config = dict(
    hidden_size=224,
    moe_layers=[1, 3, 5, 7],
    parallel_block=False,
    learning_rate=0.0141,
)
Below are experts of layer 3 (counted from 0) of a mixture-of-experts language model. Rows are named router (the router's row for the expert), down (a neuron's output weights, with its number) and show model dimensions 0-223. Each number is 128 + 24 x the weight over its row's rms, rounded and kept within 0 to 255. Numbers have three digits each.
Before each expert's rows: "raises" lists some tokens whose logits its average output raises strongly, later layers aside. This comes from a sample of Wikipedia text that the model never trained on.

# expert 8
raises: "ed", "ment", "c", "ged", "===\n", "ments"
router:095138121160153136133072103096132113136135124101169129185094182158127140120136150150156112141083114131155136173198082110159113111135132120122094114120135140126166088079088153128141150128139152108143147107100133148155138150085107177118117126125131151105169082131124115160145159117110078142090126131151118116164109085123116113130130121185153087094122136136092122111150109151128105106126120161116116115113150147151114123124123095141136137150172117163113100109174122146123103162104125108119108132112082129092132127139122104155144141099157119129093128121134125142099116125128127155137098133172128154119126089163133100138141101135162166093070093097147151110127137118132120151097
down88:146122164114132101114141120132107130130150138062165140162113084169100136118119132096100094164144124107144152115152113150098121124131129172097121133121136149126089100128120133118100132104133114112138116122119093133118171116099103161140159150123086153127132146125088182114106128112141128140104134151097136149141131131105143145153131105158194149109176111113137156116181094158104167132098109108102137153119142112134070161154130107111126113151165122142154068114124148092123130095155188130140127140161095142136156112148103106110086139134077099112162127114074121158117129137131137102160108129135149149140130141164156154075133127125121093134113143127133136149124159126149087176084
down89:114092118148121100126123098099095087150108104147187131127167153179096138136085085043113124147144136118131121104156114135159125134107134133121113123104159152111111126118120099116139107180158132162116153170085117151176127123164124096168162162106169144135133110118115164120113121114099106149140123100130154135126158151167114138131136076105120135133125089145101109086157124126114149134150177123129098126119124152112126114135112120084128140101144169136126131128140166173148126117113110199139094124087116108157139129107171152104160113114141106122149118137091114108105110120144163136116121144106096126132127094148119144128119129165137102166131114119141166154144145164075133106106
down90:126118103128109146124152081156133147121131158132099109127116149144095134158115158162095121066128142083147151146117136136135098132076163097105121111098150118116125102151103151115116080162156157111117116141162100118146109119103139101127139116108125143154143136135088118136091162141150076118129127130169120132112141151111136160114186092120138104114124132153089117149150147087142101156142184139115103137114171169131121126112079143136151104159064172151090101141116130088167091163121104135143157116148113142144122122127077140104114151162170144114150135129090121146087119166115123075098129116120130146106129145139112155113138115125150156156118130175099141117171151148150116129154
down91:160127095123130135123156142143145104113144135136127184142120109141133102108140119138142136148145171121131119154119153133192138096116118139097123112104069115125102129166095131125115140078165096118145135125124127137137138131110114134144106104130102151084143115112090106156130117131097135140134081136092114130108113123110086117094144116165188134151119155139131151121100078151144126141159140210165120124146129121137112096128132148111100149144134075155100136093133116142119141128106138161073160159143144143111134125154115147098154140129114178131102123128098140164109143109101090165121150148150103131167112125132144135198123119127121121134103123102174159110120055147145061118134
down92:101130135096127125155102133138146096078097147138143121112060128129118116104084158101129143130103138134143127155094123135149101097121174116147132141141117106151133094132179105097131137102136112167103163150159180168153109098089135113135122133160128079152119130118128086158137099120120137176156164102111134144148126110105154119115134093108163129100157142138102091125158118102120108147119133131140151124063160130125129133111131117125134142115125143104162100114124093130122109176117148151155115138147104126110158085137107134117102143134144090151109113168109129120165134110115115147101166142155169089055175166116156139121118141137142157127159108177139182115084131122115151153116
down93:107131115149156143110172068122134128145107128133150115114137098152099130110121134105099127104101118152150150145098189141152127132103162150122162112124111097132126098083106101151118098171109136168118109144133118098131141149095176114118117145081147139140145151178076127112150121135136130094115140118094171122148136098144114149121142135125136142074127117131118180130093123097121127127121096132158096117124147122179109094122130139139151124101156100113080109134158141168130101127178074150145110126100144099154129099122063110116128100133104151112147126106170126124125139120152158130141129136119136095108141113177116132112130142129158112129161134204174171133181131119098119128161
down94:173112131153088074107129095117125126127144169132136127095130101091120153121139159135128132123181143138127107074166151137096146131129122126139122087132086086140116092145125105150151118125095124122101078163182132109127145112153141111120151159196154129112112117148129123086121112112093112067123164112106154150142125124077156146153105137165097160159136058144154103102089143147112145138116120178095148104189177129123094138164122141105125152127135109116107102126115149133127169132111158173128119123104142132119129129153143154119089123101171139108166145129099108096101146111123141172132098103123166146140140140113140147139110115124114136150134124122110126124108160146116118139123
down95:115118120144140144112116111073144169111104125145147106188163148143132103135108128102148132158151138114147118122148108159139114114099121151134111093091155084139171110148114150161105161136130111135115160156173077129103140108083133086115156093091099105132155088160173128107140102105150132132154132142134139141137071088147106117121107139127143128138118133112096151159131151126178157140143138156124148128134176116111102118129128116100126141143131182146103130136135076152111111123092132172098161152125143092150122109114191105147181123140135143128139131112145124126100105105139125106156104101116138148105133160162134106129126129131041116115139087152153150130103130117153091106095
down96:146136109092176132143178101101098182163136127153127136102097123153125108134117103093122116167152089117133103113132134076119088135152125166078071040147090114112121158137115156103114161123095133155169082124149115178114102149112094107138110152147130157125164102150114116166121131107149130134100124146141141132139150101142148139137159122122093136188148104116131144126155112146115102150146140128151155112146123124147119161096119130134152145137113140111124107154153164157164110115134138127109088141173116151141118111147105134183113107116153133140123151136154085136103134106114152109151088137132134144120111129080158099118111115072121136145117131089153144130134090130111132160101
down97:117135154187132127119180117122139121160105092101125126115108091136144092143131150157118164167134123151143109151106143152154084157080117116088097157138135120115161099151106157108112143084152173181136131136135109138163151126148150136169135104155118168090153145133122102139149144115086101162124154127108139103167091119109110142151135126170123129146112120088111111145119114150122142153137141108146158124125143137100189118157108145112094084143137125147142118089120116138086125134109105108141143101088126082177105138119086152098126092132142073130106103114140126158116133112166126134139122138080130109109108073103140112145158139137130174114137101103105137151116175175108117135121
down98:101161134151101133105141134134167188146106096129091102121158152157114128130141123125138133133102117150106146143102173134111187144086114145122119140139115136143096084103076166098118119105145133118108113142138080102120121141141159156155122122162111087125119146129097100154127105122172101075097093156124125124151115163082100120167156105107154128107140134065115087131140122136100086167124115124114131129183125077156127128127124101178167148122118118125116119160145131132162112109146208139139113113132122139134137131099176136120131157118100131153122138148106114157125125104141148129093155132130115126144082121102084120119126158166126158168163130129099118171153117141118129145121
down99:097095133158161167123138078126107123120143115123152150110108189167149116160115089141103097086149137111107150131104131112119143089134109130103119147157145117153106132142107089134136126168114158166101116170125125127096134145110141161130110130104111121133092091123120110118111117154134081149151150116136149099089115113156099154152110115117141133159123081110145115092179175171132144134142121133127145127152148108159137133150134152088145177113123128131132111126054103121169142099112107100133152127138143111116132113116149132061103117106101115147151108094098101178128152132163162135168124126105173116122154153108133162107127132136156137102174129127095160087080167120125136145143
down100:127106112156141157057136120105155144127116114144115129076155124119154124157114129106164142117129126195093163106152127085129127189159126114115138145144128139149160143133130123119164098154153098120091116116129154110139117145194139124127117133132116125119105135128127148128092102126124119196143128119159113096122107151142139071149157156098158094134197134139132095144137101118120151105156120150106156147137141132139135105138155133102109178118114143126149106085106168125121164134172146140086142128120138160126114157081160122142133138123093098136085089114116076103105142106101123107107148095137121125127126121092143170092139129125147094120124151141111145146072150135088129114090
down101:073120139105121132092151087160134094174118146106133086110150144106120107123134143105202127101123104153099110087145157134132091172104104102172172092126133110132132133165102115130138165116121110140187105109131153079167144132135113135159080117114116141135144137115171103170147115107168124150119104098147104126121124112116129144134104135094140117113123166124121149114124122106123160172114103156160133123142115106100134141130124151119134146138101094125160130119137171147127130124136133148132130149112140195118102094153141152138112185100107126123134198143079122131151120108082105115136146109128135129114138094130121116142140121084140098147073176143109173119146118101141130114155

# expert 9
raises: " albums", " friends", "borough"
router:138086147091087148158168138115107142126155126121147138128131143089135085155115157115114126119125139168136103130113135101131180139103121144120108159095096099076110120143117098139128116100109109132154138114135091125107160137083130108187108102171140134138082137114072150160112142118175128106153112087134142151147150120156108132132143147115120122099126095144172098139158100150141141149121131153108138107182154147109138170088119124112119106094144102102146157103118124129134124123126106144109114185170141103176082140147103150108109127147099171092115117167144133094137126174138134116107176147138143148119142146163107142096138167142082140117137105125144087124092162149130148146155
down19:118100097099126157139143142138128120120122110129110157130129102122125146114123103092144120154164161132132140133157117112125134136130141084133051112120146105102143072125106136089179166130139154144174130142132123128154141120133175125147111136161145104093144096113136108101087129170144143131150128098142136115123144104123164112169159132129119136107151188101085152102119152138178142137127166125096109112089150098169117135175145109137108132158154151118134109122150134095094128121132151089099118154148143167100109083140175104094134126156130107131124129138107132121097149114104082164125058153102144112086103137121127152165134122164149091165118151152098121123104112139169101096135
down20:114140079132114137144106138102124127142112146123139116135113152171157142170155127142160131190124084122117136169134138155113144144100116173114085144153114143127123131047125132107132163151105113144149090108135156095138126131147099110111111158139155132118112138125128096111135150113125141140136121121186136103153149129180156139122165138119125121153115130122105113140113144059166085137117130110107115145135100120158136165134136142149145185118083137167097110116100044118102121114160129123140106110099148084136127114107068091131123098148132152156148111141110144115131120141128127142141110073075160107173130133131126145146112159108135110124109118164107152115118118141184130090127
down21:106124120127166115130043102157160104121088091135124140164118102129147112110119116134141130121133106119123114125102104100122109146137122145131128142086104141141095131098090127182065103149100143116101086126144104163124149123161107090082114115100140126102135106150161082134136143121149161124133122168143130153107115128139150189065139109121091197128139120153123136100050127098116106117119140131113130175140143160133153113151151129099147145111093128094144129136123150143134126134137132121105133100113115136145139121125129131124177135130071137133151099108114134167124140140143133159136162160138187152117151145139159119155135131144158147172127136107079119122106164162117143151148
down22:105088134121148133165141076134127140143121065144131124094112115150112129141150143137129163144106135160191134105131158144153101098137154101080171160104112154102091130178134130172153114096124104120138113112175156137120148106174166121098104147107104162138119151133158151154144124116139095104110138049123160104122129147114102115126121102114094129152113120118115155146124157115107071137125133117101115140144097163146145142144140131127136147105136147145134126150112138134118127106122164112123154152102134122174165151163146118126118096151100094117091147113161130101125132124167104053107131119113173151125128090127075088118142139122136115104128139116114157167173105132122152137107
down23:128160036119118124115092115123104173114085107102165130127128136135136106104161127104097130118173109127122137142132075113128132125055121142108104158153110128165132140151114127068138172130153113200162110106130118121140109168169139154125104156149127115110139150136149123097123097082143148090173142147125164163147120149132106118139121143120141148141121127133117160098139101125113158096145120117119127137153151109135168159135138160133079146157128102134119139142079151097134084114139111126133143168124138169110117143138147093109100113119153146064106106147134130093112129124111109136126175144170123106151145136109107112152145114124151126115135154086128133160106094138119155150102
down24:093089147126147120110113142098172096100126132138092112134115141109200130101167121136137171100143147139136106122103113068138097133120139062087152149133146099114097119135108112096173144141114142104131128120157160166147152133137152142076130142129128096155128166160168155152094102123156105142109113061153092116188100127118085151118152092100131094107166130072098112131126138099125158146128160110131146107112145102175127156128114143112147135110140139144174163116150133114147093149121142145103140109131171168127144114106153139131164112071126110138124127120143143129145119132129108139098127123135166118126153143120110128110138111105105121108108123126142175150147123093158153150138
down25:117131136107126141135149110108128124129152171137135152095125112119127132118136121121120126126125124149140170111139149138144145140101124118134140107144120182114176146081130118136152160134124179112151148128155162093076155114173131145115119149141120077113167088159083127121095118082099116131081115127123185147064086151099097109168145140127126089129101152089154122086144124152147146098107073146161117149141134152134092148136138122121101124158155156131108095154092168123129151139143091097151139108113119075148146128097126097132145071131146159152119111100142111109149135144151100087123138093124127145145142163159180144127146150097135114088110131145161131109164108145120134100114
down26:172209116135177159106156103128136116122101141132113144132175102153132156127112132137140129154115147126141118106097134134157107154107138137124123143142154109106084134104156111109108129135124134136057114087105108146102127145099133153106181141103096125101113111143123133187116119132125110137045106145119149124137118109116142116069126108115137134136154097080091119114144112118104114081094144143142136142142175134129141188135174172111170147070126121136169119108107166137132155167166112158106126116145118149133131141105131135133108124118148120135130098135156123126148125184128096098142132129138133135132067138127140105125064143128133114130146130086148137142160129132097135116149
down27:084127163135115133089087106119096172115149147105122128066162122113158148147108107105116129123142161134120122157191145141096132108113137143100137104110111106169116101180074123144130141148126095142168137165138132168105093143148149115148166153145126147137158139140181062130159149117115120121118148126102156137135139124119103142106128092133149122180139111137114151130149137146090139120126105097113122098121162130134134160110141152142155140099126151087111086117120145147139122132120103100168101133128115160156155086110126115119091164162137084102119096131138149100091135113114153096167151100150073149129113129098114130145159148155169076104136141148156080132101113128123135122128
down28:161116168126126141140149124084127142135117113117126091132102123084118088115153139120110114143128146120183160112145112149114137132179137106129108167151117104190115151149081135155139126153134163107091135147116117171132118112118092140171123128124122166142136122128111128141158138118127120133092121086140126160087144081135122147059149134087127125107140143166134127146127129122154147141117093140126095135115104211099103099140145131149117120074141096130135107083096175155148141135136059154151133103121108101112116135155130162127127130072152097147119139092120120096128150146096149108149133148148150082136164118135123110147107124181148114117158126169091144093130102130118144119125
down29:157123172127090116136110130146141139116136139122139153125119148116111166141120090106107117117155128118140128131168112116110080123144116158129096135102120098132170099136126129077133118172128112149175092109114098175123095146187148164175158110121150110160124117157086148134140138161156113114089134129123115135131143122140126121154104092120141155110162153119132144159128129143168085116117169122097131088102123114116181138132128120121142151097084121138169093170100141105187105116113150205125137131120098129109110152093122097115088148083138114099079135148100114144110163136130096125148131137134159138119143135127129152069123133152118107098144155139137071142090107123126106138158
down30:075137129139083140100127127119137110122102139135153142159094148126123119139150133168142132136152121157144106077174110134130084126093102113158093114142141184154135101129166129106135128143136143116083152163093115067149063137137137087125141133126147111076195119094108122110150129105124086134124139136153156116150136104137136138124109122175172155115129106128158134106106118135100094112126144144130119125094085133164124121124121090104125103123156089102158125103119088162131119109100153140186090176155124132176140140124107117165129119166166127148164117139089110104114117140119163138129125140151122136155122134104134091121163150104119145129144115135112152095178132116119175128149
down31:129125079117140099134083144113155180111139162157120156128122071150159102119132104112180158116150140142114141096160192144130167123134092120119136100080100148138158158183136119150084103115149104124132156147143149123108100138157130149136092136119124120098106123144116133164110132127146133129109051131112126170114107110130095179103163137147143119127151157143120104107155103154115151126115105127120114121128131140150143171171103188141097146133115142100118123136108145126127121097148102148123134074102124141128140159122100125105106105117113104128131144135101149148114121150170105084092115113134140090095117113126139128167137107088131106222145153136111131142149133117143116122131
down32:138106074124104163139131137090078160120141117129127100170159132102142126107143103147117153116146111098129148123115145138107144076094120098153135125136097167116119145176135146170137135164170127158147112192131096142125122107125131121116098173115145204116133166125106138188107121118113149129120124135148116112132142143151155138163096175165156078105140133142116160141172129135101142110113104101121150116136143153128074159113116079099107115109083137113117146092118097140123102129127154110138143125114143142136122106105111158044104094127154107146161132112131152099121132133118138172135129130128123118143145129144101119124110180129077101127113160143098109119164100124138139119147

# expert 13
raises: "'t", "als", "elled", "ities", "ki", "eld"
router:138086146092087148158168138115107142126155126122147138127130143089135086155115157115114126119125138167136103130113135101130180139103115143120108159095094100076110120143117098139128116102110109132154138114135091125107159137083130108187108102170141134138082137114072150160112142118174128106153124087134142151147150120156108132132138147115120122099126095144172098139158100150141141149121131153108138107181153147109138170088119124112119106094144102102146157103118124129134124123126106143109114185169140103176082140147103150108109130147099171092115117167144127094137129173138134116107176147138143148119150146163107142088138166142082140117137105125144086124092162149114148146155
down19:106130129089125124119120091125107143178091153096140113113118126124150152095116119152099106133106145123165112100124168154150116127124109146139138170086091154172129155163122099124126084112070076122146098170138123148087136183160096105136100121147155098136150149168125135116139153114103069130121132103107097171119128143124109135109111138090082127160146124113130113119090143121093142183167152123145150104141100144120116130148134166163144099141121165129119113146126110146110114126155100127117144155094143145145119111154069092120140134127129114103116112147149127141097107148176129115125152124110124185174111133138119121134116169132121188151131125118097117144124157127101127149190
down20:141106086132150065083148134082130168099147133113121145137127119114116096147134152120094181185124109138109135128082138139123126125116150158119141105088135110113104107125123072162124139127124121134131133131169159110143150135097173129112132142139091099118141111168178128151121141147122130161125149119100121109182098145104093100129129118090127104128180118114112102077153101143135133094150114153163136151152115144143155101092141130165095184100098133149146098078155097146106136107166149093177085139142150135085158118104154154119122111126134110110096123109114120128093139128118136152134084178145104123164126123140147120093133137154154118144128129125134162139159133122147132170141
down21:111121122135132084118100092152092147119124138115157125104124050082105131107131122104102131089160113112120135135151132124098160107166135107119124108159123109120147126119166154123147134098117097123132144106121181114118135141142121152150121174115125102093118148140124112127110145139080169137134135104156091133096102132142102088111081167119130150128134121116178097137099137153138126107112101133164115154177136115102132150144173157117113180123130099163137110153148167131158092153153120135056148116160132133099197119094111145142138101119120177091117156173127142107134129106150145162174124144113167131104110146175150101133137075127130107111112158151127105120142114127139139129108
down22:164125139155129130136073146143095104118082125126101171134114114144132115091080133106101113139131100108129163185140124092119143159154134127183109076088121135148138113088166105135135144140163151080131118121111125100112098112117147116129148136130141124134131166143147137090129128098104152146115130123152134140082117103148153130083126107173098133118148150137108142155123128139136129120117121122091127112156130110130127121095131122142152121139124185137125156162170137143105089199126141170130098117132129148100213143112134089141137142080099143144121098116114116115127118134093130145171155116129142158094122113119140179180108096093125083163109126176130106094144145134142121128123
down23:134128134140117090101138139079140098117151147082129149150134143125152123127071196123150135127162083109115129139183117135185176114102154153148119135107106134072152154153130098139151124131137097074162138094135131141163137131120175110104115147137148128112132146133148086132115133102165143129154134125142109139123141074126100110121097121132133087088121132130142119133108120106097183102106135151100135136148127078163141172151106130128118098114106164149100142132145144090113129144079116127092131127128113133151099136108186115149089157146112188168088125122144105118135110125099097142103125126143135131105123141151113141089136146082141164129149119122121155112121172132151131160161
down24:106156095122140129135125085095163143091133092135099105134126080122114171120079146160119154145102148127139174146141124097099118122131118139104150116165130144139150112135164140171152084183102134142052122072117150136120114156178142147144122128110135119136091142125098128120156115127139095136119127146104171132119086127117118112104139126125143156108150148110134130132108105167127145129156139102112175117139141081173149124111092129125128154101151123119156161109147115084102139121168128158106144143127115117134109095126125097160135169138109136137146128166112157161118128142107148121131110102093139127189135103165044148130077115108141116147091127098117123141165128122144090135150
down25:141114094111149127117118101143122161112151119134123116154138126150103130122120137149135125151129158105128130130148127119164154078111110141154113144112139138099183146155155149118149098121150138167124075116171162148143165123102132136143150127140115152109138082100148141138122117134153145114176141124120160132146054108123135124087115148105107138181104158119136103131129139140149137108125106131120150166158072090098140092137108179127143097088147120102169098109124102133102104125096103115154102142144092128107088129141127165106149121168129146142145105100121161134164147108122094132157115076061123082143115143123139140120108065090176164155135111149098142138148123132107164155107
down26:097103134138077169141147125134159095099118129174161120132088153100108126091159170160128065088167131147138160159167131107115132146154121120094097124143148111118090139104129134136152134121127122153119150111127125099145101167100135128150118125156134117139136084138119144140132096102090134129132102146146172123138116127168108156125107078073119147085152139125113148142132129158123145140135163091139145126079090129097136120078119102122123144123145101146149098145153125143124085136126109133129150119142126137150105125137133117119096165130132125089128155104201132112186094138137146074118144153156146098142133184177160112117116149108155097101131113097153159111158094145121116112118
down27:191096148152099152118113166136141126125104149107110127169092139158125147129137098135121111111086126130124098128126154098126130141135125155115132139061127079102113092185141109110161113113123104093079165128106175114128131127180123160136105147098125068126100119119118176130061124106124120133141126134139132105125112084122112179149125159098159162156103157128168166147122144098125129167148141090138143147126103148126132115102156116138110130141102136124095117138140093163148124149149109117135164108122141161076126099122113134109130116144163109143110070142115103148140157101110146126165146139136121108126136157159155138123119086125131160144126124137121125078149148142117126197120
down28:139160143121109164090140143103121082110169112073117147133169153150107117106102087122098106108120145135108109109092162115156174145124164092136149181126158153120109130111119137159131140141104127124132169098161126161131131143120107072112144148139099167128104177115137097145134132125130168168109166079132183152108090073132140127140102102149159133100109100083129114116119089134159151127137123119124133155111122144131106150125115117093133124105110104074138105134101132138137133123132131148135106131161129125108110151169148138064125098134137144165105146134130131134144157147142140144099070099155144134069140103130140168136129121158108174130103124113131135115120139108119149134188
down29:104126139154103147155127114120096126118129106115109094118148122093117152155081170117096140157123130149128137123138193126155094135134126124159123096137161130095141175100122089159130150099108148147136119122101148121134126136166143124140114132101077159152118166119147130124108130143124130082150163134106148094120124098099093137157114076108082092137158150144117141153115151122158089142152149117181125136162120132115150162102123118128152114108123103139089102149148082096133131132103115160105088168116164108100113125115156116136125137109159112074148086085185109091133133093158157151159147159072092129125137122140164112113121126125160148143140147165127117166159117112134099166116
down30:140155084152073098162137119098113147132126123124100140127139149136099131139091154092141131122114141150139105116136128168132115157158134159143103094114142126167144108157170130143073123131128135129125106153114125182109137198133108132105145159146139134135144101130134148157121126158084123129119160136159105120130072157112129121147112165178134126095158171111168141145149123124132114123126094113173117095127133125094143165141086103106122096101105107105118129100111187159158114122107122085131129134086116133108164099099153116157136150151128108117129171106139085128173162092067111142107128089118128153141155157077129139136151112131129095099135149117071112116148121125114134122154
down31:109114134123110132144110168138148112120105150121123123154130127136136144145064110101116162155146104130147097139122135098135131113086157135076108079202127116138054124141158102120112108147110136077106161122094149101176123155159154153106131123125118109129102116119101160104139135164126116138155127136132119105124079128130132113146146115168116116113123064158153090101155153139131148111124122104104145121107148123141126086093146101090143115145151081099108114130111153130150168160106145142155104146119135183130155124087135122082145145118117117095141175139154121152155151095164123124153158112146130106104136119134143155168134111115166132171193104126156122140122155138100102124138
down32:154163098139124131121149147108150143129097128128093124083082138163095177132140130130125167148147107086129131164120132168122112133133115093161104141129112125101098133137112114099166156134125049133126105113110158111135116114154151129135108117123170141142171114132155162157108099112113120143129155101122112132110106069117124147135130168138053135144158118115110144123160106167122127160133095093163176126141132141092150116138147170093141142109162134088152141118126127114075104137124148098085133155133107135114117138125134102097155133135149118136103138119119111113172120103135134144131115095144112122087129120068156170116149088183136135124123145113135139206142144159095120138124

# expert 12
raises: "ground", "ang", "u", "is", "ub"
router:138086147092087148158168138115107142126155126122147138128131143089136087156115157115114126119125139168136103130113135101131180139103124144120108159096095100076110120143117098139128116106110109132154138114135091125107159137083130108187108102170141134138082137114072150160112142118175128106153113087134142151147150120156108132132132147115120122099126095144172098139158100150141141150121131153108138107182154147109138171088119124112119106094144103102146157103118124129134124123126107144109114185170141103176082141147103150108109129147099171092115117167145118094137106174138134116107176147138143148119151146163107142096138167142082140117137105125144090124092162149120148146155
down44:101097111117081142157180119140152086152156117106107098153188143140122161138106117084144122155132118098135136113123131115099172175143097100065117124152092103073107140128151138132173144128129162122097079128139175125144128126121146161117120107149127114144161158136134096110104145140115115101158096127112094077152134126118131136166099123152132100069130130152136166120140148126154134120166125138141147108126126146132148110125098103137133090119180112110169120128150143128118121120116103155127144158135142113136129165122139112110142077150107129139136101117109153127090151102095121139157119093123148122192110074126164114113128164166155150096126113113130154131164131083141146142086
down45:100165128114159110148162140157084171146107164132079151129137135117123148152125149149095122115099111137114135125158136145097108131078137111152145112107110123068132143170082115082136096156135149156119145135148148080120138142107120117143108150111151092102170135128160106136115151088146118117131107148145219155125100098114116175107158130094069115105108102134132116100142079120116110150110121115140120155146131166158119140145086153149152127115135172150126110136129137162141087114092167122150158137104124132133120127115129117145136168119156135163156096130125139111081135114132129160107100124118139076138117142142128135178079117116119143120125084133114171123103129161112120129164
down46:131126134151119130106151123121124136191163110109103099105159120088185119088110144112186133136163146100200165138150137140151077103120147123116131143087163157117122183134163126135118124115136134086122153126092152087135116128090168114124147109127126157118149104093134105169137094148086169123152157082109131107130118154109104112095115162126116159094138084141113124153127116113120154128164164138116097112113110150163140132130153110090125127132164152117152145135149118092138105110119147140110128094087109126095141139139092124131129117107124086105139147104149080156183167135104146147133141125104126140121148156155132116133080103142135121113132138145108067140115113159121112155142
down47:179109118135127157119099140123129134092090165121106133144153107183185109110107128160116144116115097122130141096094132095117131120151097145133154139061141118104132140119119091172150129138108125134109134130168107128128118121135145135119114162142108132135135122112140149130123096125135108155111143096117140116141135129101096177083099127095136178118160128146110089120115163158097135101163137088125103159179164134172166095124106101132150126124130129154099161121095152095154143140179105172155115115154101169129122111117112107151144138093139109104144156129145121122168128146136137097121083122090132130089121106122132067134155192129136149077123127139154169139105117122104158151093
down48:121113113096102122171084138135058143146149127138128123118149129092131163142097147106115153113105120138112145147131162077104168154123102130149138110126189128115161081140107168114174124133107114052104162121096144144128112141119159157124135129128156135133133081128132163101128116123120077141131130088093140149122157146123137180116121148151148109139136189138128154135165137152110095153155138148147101094127118124162154145090101108148109153130158099106118104137112086151118121175147154100170162095124085155083134131102147165093124098136110132119127153121163120123131133128152101160144127109149121146103133099136120103136075148143178129163129116122107133151112115117106103128133
down49:141165077155113150096114131132121092105126150144150160111081141135123098151102138149130177144123113129140120161082117112105119121152103115133092156115158104108147136104146126123110110135104160154134086139093120126173106120151160135096138164155137136113154111103081174091109148137136157092128114143077067132130097137148171113106130149153175139119079140087125166151146116139114123101120107168115086109146077137099124164146150154158134125138144149139091107117127101123121144153146121163150148107121139072131119132159145116166156109133132139128171119138155097121130118081108117120116161129137126152114096132130152178126131192145114147123072141088131102121118115135132157110145
down50:072154113133125117098127125136145160120179135153122114153126139165109169127146077128102093131126112136101142094127139161079133119105161092133151132135103122105114131146104108147109139142116096140118145120135141174165135132139114105136079140126125175122156131134126146109112135134127123122097134123134110133106160086118130142138151173112079153168119124124098161162118146136125119133106131186114074121109117160085110149097139134119128158131105148093143099132095150101092151138093193190104118120144133119147145143077107098095081143113108144114150105134139117160150182137151127099144114107148092171117161136123116063111140117155142140098152152139106168167119155137118121150105
down51:119090099138158144153145098126132091157120145163135157167107115070139126110103146088109146131129139142075116120114125135132160141116124157129111113096119121135139135093121104123146118122115116098126130131137116142161122132133169169156044117136154144123139146139126108107118130132132096137122094130122125154124140134135154105122132149152076116140136080138147147109124173153133132141090170083155147131153149119079132112147100109114134145139127109094087088113146113126128141131149074152154179123149128119138108151116124138186062119103116168104131113113118137124152153129103159179084113116146174162128118132140116112156171154095167107134084138119121138120094159112164175077143
down52:167132108082131127153142123156128105167126122141111148108121134103163135148134157131161119126121149136093157110116119077110132117106109145144142143111144125115122137083102125122093138124127125107129141138142094112124116154157126132113158126142169135140158111170112108101171120114106066163114130135183159178170094129097139077105132090127143104094132136095132115129091099140112096133126115196121151145114144136137128164117166131109084189103145107127110112113127145109137082091151152177109111153092139118101150076151154087104169129148093127172135167080142113132131106158114147164104105125136130120103150151096098140142133161147147152136152111115159108144118155105155125123108
down53:123141134110124070099151107112114119164149116133110111137156117163092144091109139135147059134148138131172137131092164131189104135076132116105090120125147099141111164154078127108129174098186110098136142124137117131106108157143153134104098170109126070141155126131141153129154126092155157132147112126146176086128143164161110088144120103157161143110127158090167135099122147122101158116146150076071116123115136102109105100116114166138092133127097120160137135109199075126180127115148136121124089145136113125130148141122137141158132150116114122123144114115128131131151124159140112127149161091122130123137123108130138093101099130144122118108125128167114166124119124138156142139131
down54:132130160139087164107102189128130121121158114132110137128129123070112166128115101098118117176106139141101172111122103105123125119124160135135150098097078119085135102137109163162165121137131099151104169092113102126117176104158114103119119149133129129088111101090123113133160125125095172149126137091118108162124178149113129133107137146133095118116109121144133113107153112096113145135094127132152119097163097124158148123132157121141125161085079136154117179120136136137180150068113109115167179178140156121191143125139139135181155164120125127129136125142140135106104130137112115167136143152078081114153145089126119132140105132148151116134134114130111100115125154120158114120107
down55:155137165141114135149072165124105113118073150115119154132109144114158081112108126103154107085130126141127090148128132090134166075114188105152137120156168173125123132121096124146148166197114145134135135140111101190124137130136146143107118140106126114066106112130120108134073137140134127145115116127150119157132138076119146087120111135126121111136148151132122136146137128165127149074131148148114129102090090067134095124148117109149126115152155172114165152161099110135142110111147148144127123121097120144101125140119119122155141120137150098134119127162140158138110099171163119158132125135149081137123110134140121092083149139133136104123085125163104123192168094119121152125105
down56:151128128134133161159143117081105147077135139138131160111118161166105139105159121120139106136125113131121119107142129115127087110170123104121105122122119142155164119202135129164056114143155128154156071097109104083173155092149120135137116066149184132102090124117091137124101143107147114125129113131119115158115154191105098087136116130137122128111149112130146129126131135142156114147155123119136162087115143108130091113145107145104115121127163114128146193131129141089134086130172117156118102109132122142109102136137165071094149109123123141124142115111126125123098134124156155139131134100129096119134109121118102125142170134187120115173086158136145140133156136135110156187124
down57:137108177125144116126155162118099150145114189146123148111090123114131142139141113139143125116149127143132156122122098149101120095118112147098088109049136133152134147138144148113096156086167176105082131125095089123123129143153149100138150116159164089149124132135129118122148113119125117095128098124150143151140130115136081128148133114102127149168160120122104173102128137151123115148123166119094122116068144105102120099141121110115164135144129156124152164132113161083074129108166180100174126181147135092140116184075139137098132158109113129129152116107173111126138101132116134123115122165144144114125135074108147125142162128117095125132122108125156132054120143125146130143114